Weights of a small mixture-of-experts language model, trained from scratch on English Wikipedia.
Size: 11 layers, 34.9M parameters.
Training: a variant of SOAP for the experts, 281M tokens, 8573 steps.
Below are experts of layer 3 (counted from 0) of a mixture-of-experts language model. Rows are named router (the router's row for the expert), up (a neuron's input weights, with its number), down (a neuron's output weights, with its number) and show model dimensions 0-223. Each number is 128 + 32 x the weight over its row's rms, rounded and kept within 0 to 255. Numbers have three digits each.
After each expert's rows: a language model's description of what the expert responds to; "comes after" lists some tokens at least twice as common just before its tokens as in all text. This comes from a sample of Wikipedia text that the model never trained on. Tokens count by the router's weight.

# expert 44
router:135124131131117105167107163144111095108132129110121142129102158122176150165138144148124115226136133144169141087137154101121172106104087199137135141114122053160153134160116108164143137076100104165067080107149131081174131088150118015118068126150126105188179120119103118124092139155098127105081125218131134201141103119147084133091144108171122136143156110128046108082057119115129119093159142137141156169163139133130104079156139133163098166171138155145145123151137105129116159142185131098091123108084063098148129113141124145101116030125072105115217133131075109094143065158097094150111149134095093073132110161107127189110149138097104115179119199145145125132109122134085156104137
up0:114048134088152121124113156131094107150094148126120090148118173123190055126101090152117143167169128113157128136159124140127082120163078186121166163106063080137133107108152093134123086146165143140139081131159144115103143175048145150124140119135134179119121097140125170117067089049166086060169118095130144155126077202149160081100131162179083093171096115107121112175111115131088159103160095150146106108159164104095156066153108110107131115191128186183111099171114081159125170135139088146168175155190124089154143118045107084097183150152095156138150103077109125135157123191135123091115119096157102134080085137128113139129169082157186129125166120102141090156116166147139096135115
down0:156135148160151071153124133088133107097089111119103185113175144099146134099125134128125140172157127160220176161089148112187067176117165122096164137104134166149118127151117140116086120073090117173143150162112131115114120148161030105124113127136121163124138089192115144126190196118108123131108088164144149150120098120131069118171142082119093070112099135109093118113146151202147080143144105117154107110113165107104132149141149129101146110127096064189194091097091175164083076144119111128111133114079114120113117117101135112130146093126112195155164169130079114136097143114114106136181144161150137061187199076070153133186178105143169140194091158106136100095131087092194121167168
Four-digit years in dates, ranges and tables, such as April 2022 or 2017–2018, plus pieces of NASCAR.
comes after: ",", "19", "–", " in", "18", " ("

# expert 12
router:173076170126136112151096193124124160157161141095121162109154159144098141110124134172141124123028164096188198188185111115146086153159143186093132133138101169120147168088102153102138153100141082151119090088106139153142080139125138163149140093126130141174182137121101157077112185128131125107106156132136135119159094120147087125092126087145119100179101140109137117183154102058101125121141126076132114077113157102121174133075151158106102117170180154116144094111116107128082099144119120129151137121099038134093083124060110132058124086098105127089103144103169104125112092098156140151182199127128080077093111074116090227118083098126150156145159161119161131126142142209116097078104
up0:106151117166104159093147153116124123082181114129136152171143145142131119103172165145097185134114146109105129149158149146164091155103106088102136121105149118093107110113122141168100124067169167183138149120161110122091102121148196100179160133076070131127125188069050157175138167094122178110121201087138094147205165130112092082193132111110130173188161121176145067136150109048183151129167184146131137138126129127150135129157106166087127091091113118125142154089083131164129107109158086120150186144151089112119081096177132088056127178134119097133088092091150144162130137152100116148085158099128095127152133085176152137069189126158141074149108115147167054094163130117158089109173
down0:100155152163126104161104087144146130089184117099095122138116114093169197082118150129210103061128150121119139166135196171117166147143137119091126162131139163129159148151168145101128126122084147165169088105180108112111149098125189064083154111134080153128128133103060122145176139121161125055133092124128087157103144084122137166154141151081089175108112178104120137138163092100122133120116109107097137104098111154141172224134107199125086119092150150135169126145134211140156146102111122129165142201180160100151145121084153156151176176163051104188075115182148086124148140184129104127151109156105127161114102115160091121107117133104093165067171120189164118147137120138121068117076
Number pieces with no leading space, following a decimal point, dash, colon or comma, as in 10.6, 09:00:03, 25–18, 1979.
comes after: ".", "–", ",", ":", " (", "′"

# expert 10
router:147188129101081130120167079078168133175194093151159151074139100178098155140077108124099154220167142132120117096147154064095149094118115158142182109106088150111137119109107123110154077129136130128137100159130167149054140123118106133140114148141099113121101056174138158168163149113138120128092091115135106198112124070156102107154113144111117160142119146102160076097133133113095126130183148172150098168153086158141085114107127125167119121152154161133130091165197138135231131133120106120170145105134108112098123138141166132119170185113122121184161107094098158124145120142140126157106089153165092127158143062076154255127127136127114165165132176131064169147107075106113108149134
up2:114117171086109130142127103107123048115117144080118072090111100202130182126072114120165100148113142137095157080134102099109150139166073099097110139166134167172092130138113149082145158137109078135086102170142187165128141144069128137133159089146092165104177149055148182067149147162120088075124111173110048152142156085101130174137090128127168117154160095142161115105107113104144164213129142144149129115157126123171095108114095123153150096089098143144114089126102080105137107113111185125122170164193219146118092128128078143139133130127143185141164163112129148139083098130155205106148112131161158149150128157129102180057076120113122153082162155156053146066090124111093151128138
down2:135150103157115053193100125117112141149130095117112093157112127090203074129171195130113087131121105126137156116092170132132118127188173070168094123190072139119154135127129161132123083117107165107147131089142130093107127114141156154173097147107109103123130113140090107164172129133168066118050155108182123134154134142146083142128120151127103117099116126105155124106166112175171090108151094119093117109133134106106157154171142087147133115181117114087111122116087115112144227137127170152129122151104000106128197090074143111141085185112100131136164098066126112150174148070097141125140097144108099117100168146118127088197118123174117111184101126109168200175189096109173113135141
Articles, demonstratives and number words before a noun or standing alone, such as the, a, two, three, first, other, this.
comes after: " of", " the", " for", " and", " all", " a"

# expert 29
router:142132106131172139136143052065089109102096125111101117160116151138132140111127131157126124124255134120093106151129158127160055128127143172097055169143109146147112138105137143115096153081155123164114132083124130115118129122168152075120157125124108125112186136105044083146144131130146102175098240105109128197140207128093095140093115116130128125107101126145166197113149138204166114173139165093144147120114163136108113159139132122121170146120153122136143131122113127158131118121191139150146147186084155144112116130121067160138113209144098111098119143124085124188155103030135096157145115129121167125122059138136111144158121137068155152174180029158137157141139117085147119118143
up0:139166095175154123129184140112101112142129091199114127131057136129097140196154135170123088139129125132091124095095143123210083082139121106081141168133143161160095127111184149137146105201136153112124173110174126084140116128120176150152109160117129148148114175114098085094070131136176123101090065189143068187110172173083112116138129173131119123121162091114063112078142136150186164149157143145115121100106183119161162149112162120154156199097131139121168071145129073173111137067102113124165167098126123123140160159094102114179120156131178094173192111124141115140081116116138155092146082155147119092117162085106096180141071139092167194131095112158117186132160097085170137079121
down0:095083185106080178170151135173123123149112158094119181136160185113123147066133071103103087100116176157120140152076091095124058162146167106150097133173154141152110120129169144155153109098133138165131176121091138118166092117161142107113157143123170095156163168153203138061161105109101162142126180086171133127081084122120116090125097116175142131164166156168129137138137193026064141128064111176173125138123176099111139140133161123143091100128136110099097128125132079089117099140155104100074128158122103108128061153177136185126199095112160102139107141203098163191128138121124109129143149112143116142117131138084161058067159159176121095120078120135186138148169101138105107162128
Middle pieces of non-English names and words, often Asian or African, after a first letter, such as Sh-ana, Ok-in-awa, K-ham-bao.
comes after: " K", " Y", " J", " Sh", " Z", "j"

# expert 17
router:127121108105122161148119109086164110126153128081133123098123096135143144184125116080131171195057121126123114065109138159099200114111131248072121088121140164129170169078135173157124150123124156119171137098118180155150135042108109097110102121122208113114155125140146156094130094117115152214123176129136123109071060125107098128082110187107131179160090142124179073150135095134150119101083122150168108118105108144126112136108122122122121111145124132108082152160129161110178138111164107145109117143158121132163105139132120158095138146127085117139174106100163102126146129079130101122167146143138088109136172123137126095052118131126134165173136042106094125148070146255087083143121
up0:173090118120098128084111101125084109163160081098135112138116070101171094093145025158138129141076114109142167110148105105175159144098151173172159078086140088192079097066106158130114106100097060102129132089127123119141114123107132098147194080139126173079110146161124123078137162132140101123138118145159148123114184162091090128138183082109147102163173113077136139104131099150150089161116170203140097116147092126177085075145115117125172163136099150124072169130163124168143200165089177156138126094110170106128082087146171074125154124177081142117184100120144158171075159140146160111110107153041131087072120141163141145118139101135141169146102155114130086119144189132146098087135
down0:112084118092175168110152076151140158112109129076153069105126190125150156196147196125132186086118078055119104176050098121117105101171141140189052202059073132089120184131125102097163113111113064133142145115152128115129177128130126160106192115126119164150143134078142070155133152141096105104104101082092086144112143143187111185160136141084088158146150149147114074079135142129094085089113138131122164063139125116151134149129187119190158128183194123085141150072118112112103109139140141169168078113179101097120110121134104142111163141108164138160152150145183158097099167086101154122119112162151129103121114133121176103154123161162099143144126096157106147121093113087138134064142
Subject pronouns starting a clause, mostly he and she, after dates or commas in biographies, such as "In 1958, he", "She", "they".
comes after: ".", " S", ",", "S", " where", " that"

# expert 26
router:128144112138087137174109148157129124182161133138106122146145119142121165113119122181110121170076124137128131111137185088143172127117137000110111058150107083107116138114128121149164124143124130085086113120080142086159129137088120085152119121133194143145158154091053172145094137108132151066029217099122126087156175098118138193153114178097126165141166137127153115150142168062105126104176135113123114124106088144104111134125118143124096096083142111129162139129088155163139145134098149138142132093123045120118118105109122172165101152134166115145097116144138081177127144154118133168151119140103127138117154046129116219026133104184098111104122094149158108181182115128158155124118
up4:092135093099115131029133093142095185152096146155108134140156181114118210136110183134104193135133085108116074113122093114157152169123092102113122132126088156175101086101116111110115165156088138103105127139128116132089101127136176167117167120133165140118122206104100111161158108110150120118100122143115143118141104111084095143121173079133142146184091127154102051154146166234115118105154173142131098088096146168120110066162119149125135178079119099206117101169076111131121127106171148161134177157086201136108105151114106108159093041183095090098125095130127107130117123170157152103142166173113125112190137107098140195068145105103113155096104158124135130094146118178176177172122
down4:128152129111088168159130140167100131159151134135119102157101093124170088055132118127136050084145104157122175110119175149151147065084171135149155140168092063114098113144126159136189183102155104136121100161090177171143105148135135117117149148150122086088081132214169120103163125127185127055148110154147124165105095149129166175122099144064106085118075114090124120082127191134142212026116118130142103105139195186112147111141154139122103139182122135164125120111091098103190135116155127105077103137139169085088120076091139082141108107179109085110129116112147150144183102095164105078120138101160198103110166080094118101139116131118190106089106137107133116102125096080130154163141
Month names in dates, usually after In or a day number and before a year, e.g. In October 2023.
comes after: " in", " In", " the", "In", " on", " On"

# expert 2
router:085137154093064126127088108172153124118145120163093161129089145131110108100150145141138141151076138136134118141092123129094108126142107097197017112158132116118193087063140103129146129157063104135157095087103131138086156160134061154144075169084111106096154088174130144139170115109128105075133175155091108127186068082122130155187081128129115174114105155122161148123170104187110077142116098150180097156142095114104090144108139109145171126095198206134085119110133133124113176125104146101115140126128059102085118100101199132072116116191156170096069153141102086143147142100135162157126134143149080110176174153096097090107132078156122187122129121194115105150093093150163127099089
up2:148183192132181108143129137098106102137160130184137156138117128107131152108062160137129125106146117116118171150171149138099118146095145129106159143092136153118090171160083091083114123193147073118121117200115070100070058178115114174147172154123142206073146161196109085066122143142121192104116164149110144155159122130125124107106100093065049123116118122217167124155145142147100199133162152132135142115092201104086135165172108148142110082134159143100183095125087074115103131129135157120129147166133129157148092114157179140164088156114139140154139147114121167169131167133104063068059118096105103113094130141145107085098110133136076141150054106134096174134093114131179135147156
down2:183078172175102101141099063115129191117155127176145116177119098175174089172152136148157139187108118082105189094149139106116107107147098134144145130123132170110113174116129149139117090113158132122104169161159164139164161114089133128141146161086049129137131137120118172175080134192152131107132098077166087131089139120126114134098186111111153085108165182072069174108131108090057123108184157166117108190126087109163112172121098148169101164093075094103189114072112195147139120123132122057179123097140103169137097095151146137109138160078138103157161122124152093108194122196131173118121127153140110141070088132126157105194134105087053105162153130123136105159130100157159119134085
The article the/The, mostly after prepositions like in, of, on, to or at sentence start, plus table pipes.
comes after: " in", " of", "\n", " to", ".", " at"

# expert 49
router:103126094130104152095104095203155110146094122141105127218154095124111117082103110183108135161088108127104144083145124114169000117144119203092128161095083125088140127156134136177107112122134078137098086150127102117141119124142115137107112124149101162146087109166063130143112191124055109046074126187143152174175118172122037111159082092103142091185123192142124130160125119114106142093128128146146076150154155122148151113112121128145115114197076158101156126123069174151139160150146123132136114136100140136132145087129155123151098128142079164147119084136112106112109106151159092109137184168088075159131115170129126156104101120101132144155163207162133077191118086172080122122101
up1:095141086203064107149057104155099127135115126133110163120074090118108092162118110116124173144109116080144067068163129126104107144148150186040074119137166147129134135169120114131187132114131182126152181131033091101114143134158117110121107155092156145074092127140104079095163140146123125150190119152097125129160120165125083165097173147066138170153066194140120158106109145123129113166093065108097102129157102096143128099168166087148095158108119084102153079126189093166127102097080122149130179091157084109129107108120185138136091138138056134127095103134187111145189134158124132063145199151118093146075175127137115116083169112143151155124161154081097095100111123110128114134151
down1:150108154161181060086110115069159133079095122059146111135171160124170148116147129131133095105068122164104160179070104121121126161127098102155150103117096067143112159119184177129159106136060078114147085082166169142130086115170159128151134122107101115183180107097158180132134083121153145123104118058133183114117114073135184094150130113145159085190106114109140075099113131138117153089183129186140141130079081095099149144107144182153180144084109122134114179139112173129169098094116129086117092179149146124160140121090031115106162117123190111129136130114144137185116111113176141152129115065076119190142104143083150167150100137110061102154080136080164112146091134124109097095135
Wikipedia section-heading equals signs, closing quotes, colons and parentheses ending headings or infobox fields, such as ==See also==, ===May===.
comes after: "\n", " =", " also", ")", " career", "History"

# expert 30
router:119145141116117100068109098097157089144131113128084184123160145110125131124137105128129180094059107172098136156118143125101079120166118113127117169114164071119137139152099102090110125158083091124130149151132094087154161111211105085103050160123106125171128122242126110109085110151121146162164176083098120127104077125114137148114165091160143182112117145155167095116138122156118145147082098114167098134133132114115132164045141141134150106094152168126134092118158187136078149101202152083138132106173119073137096132141101178152121185152106125155096134107076121066097099157124081058089176111163074171156194054133160093118149163167147179108136175139144120142058134139125133144067
up0:105103155143125110137096089070138130123101162078079113148143102149133145127110168088081129175095135073127129063171164133188075157154193083147134136204161157138071157163116147171100085131127106174157176185121175141163111104097111119164146160089103092138126139164100118158129111106142134080071114093177092129102182155161100129173149119134156146116114124117157095236120158109161182171166143115120095174163155184142112092132142134117150174126146168100121080082148115164134143063107156126103155164041162185108115099151149049111136128117164122120189118103111110113125124115117098072115142163196134092114165113141160135109089128137057141139138131144079118109112170124095167166163
down0:112117169107097170094106121111086174039084157122121133142123181143191065170134147118105124182084141111101171123094122081104092129049154082177131205100128154129111121104129142106149202124147074158125116174139096195142128115098097154160134167121123106170154076116135067122122130104162144110085092123155076121127123136119097113154156111108130162119120059114090160106114135110160125125142140121142081144097119137143064190106102137086140082126128164140094092090145094167163112132082191137119159138119154139205158107177150142146143108123133132148179088108158096189101086068197171130123168130184107129146135074084184181107146136141131113162166128112180113204132141148143172103110
Hyphens opening infobox or list lines before fields like Born, Country, Date, plus word prefixes such as un, re, sub, dis.
comes after: "\n", " non", " self", "P", " co", " re"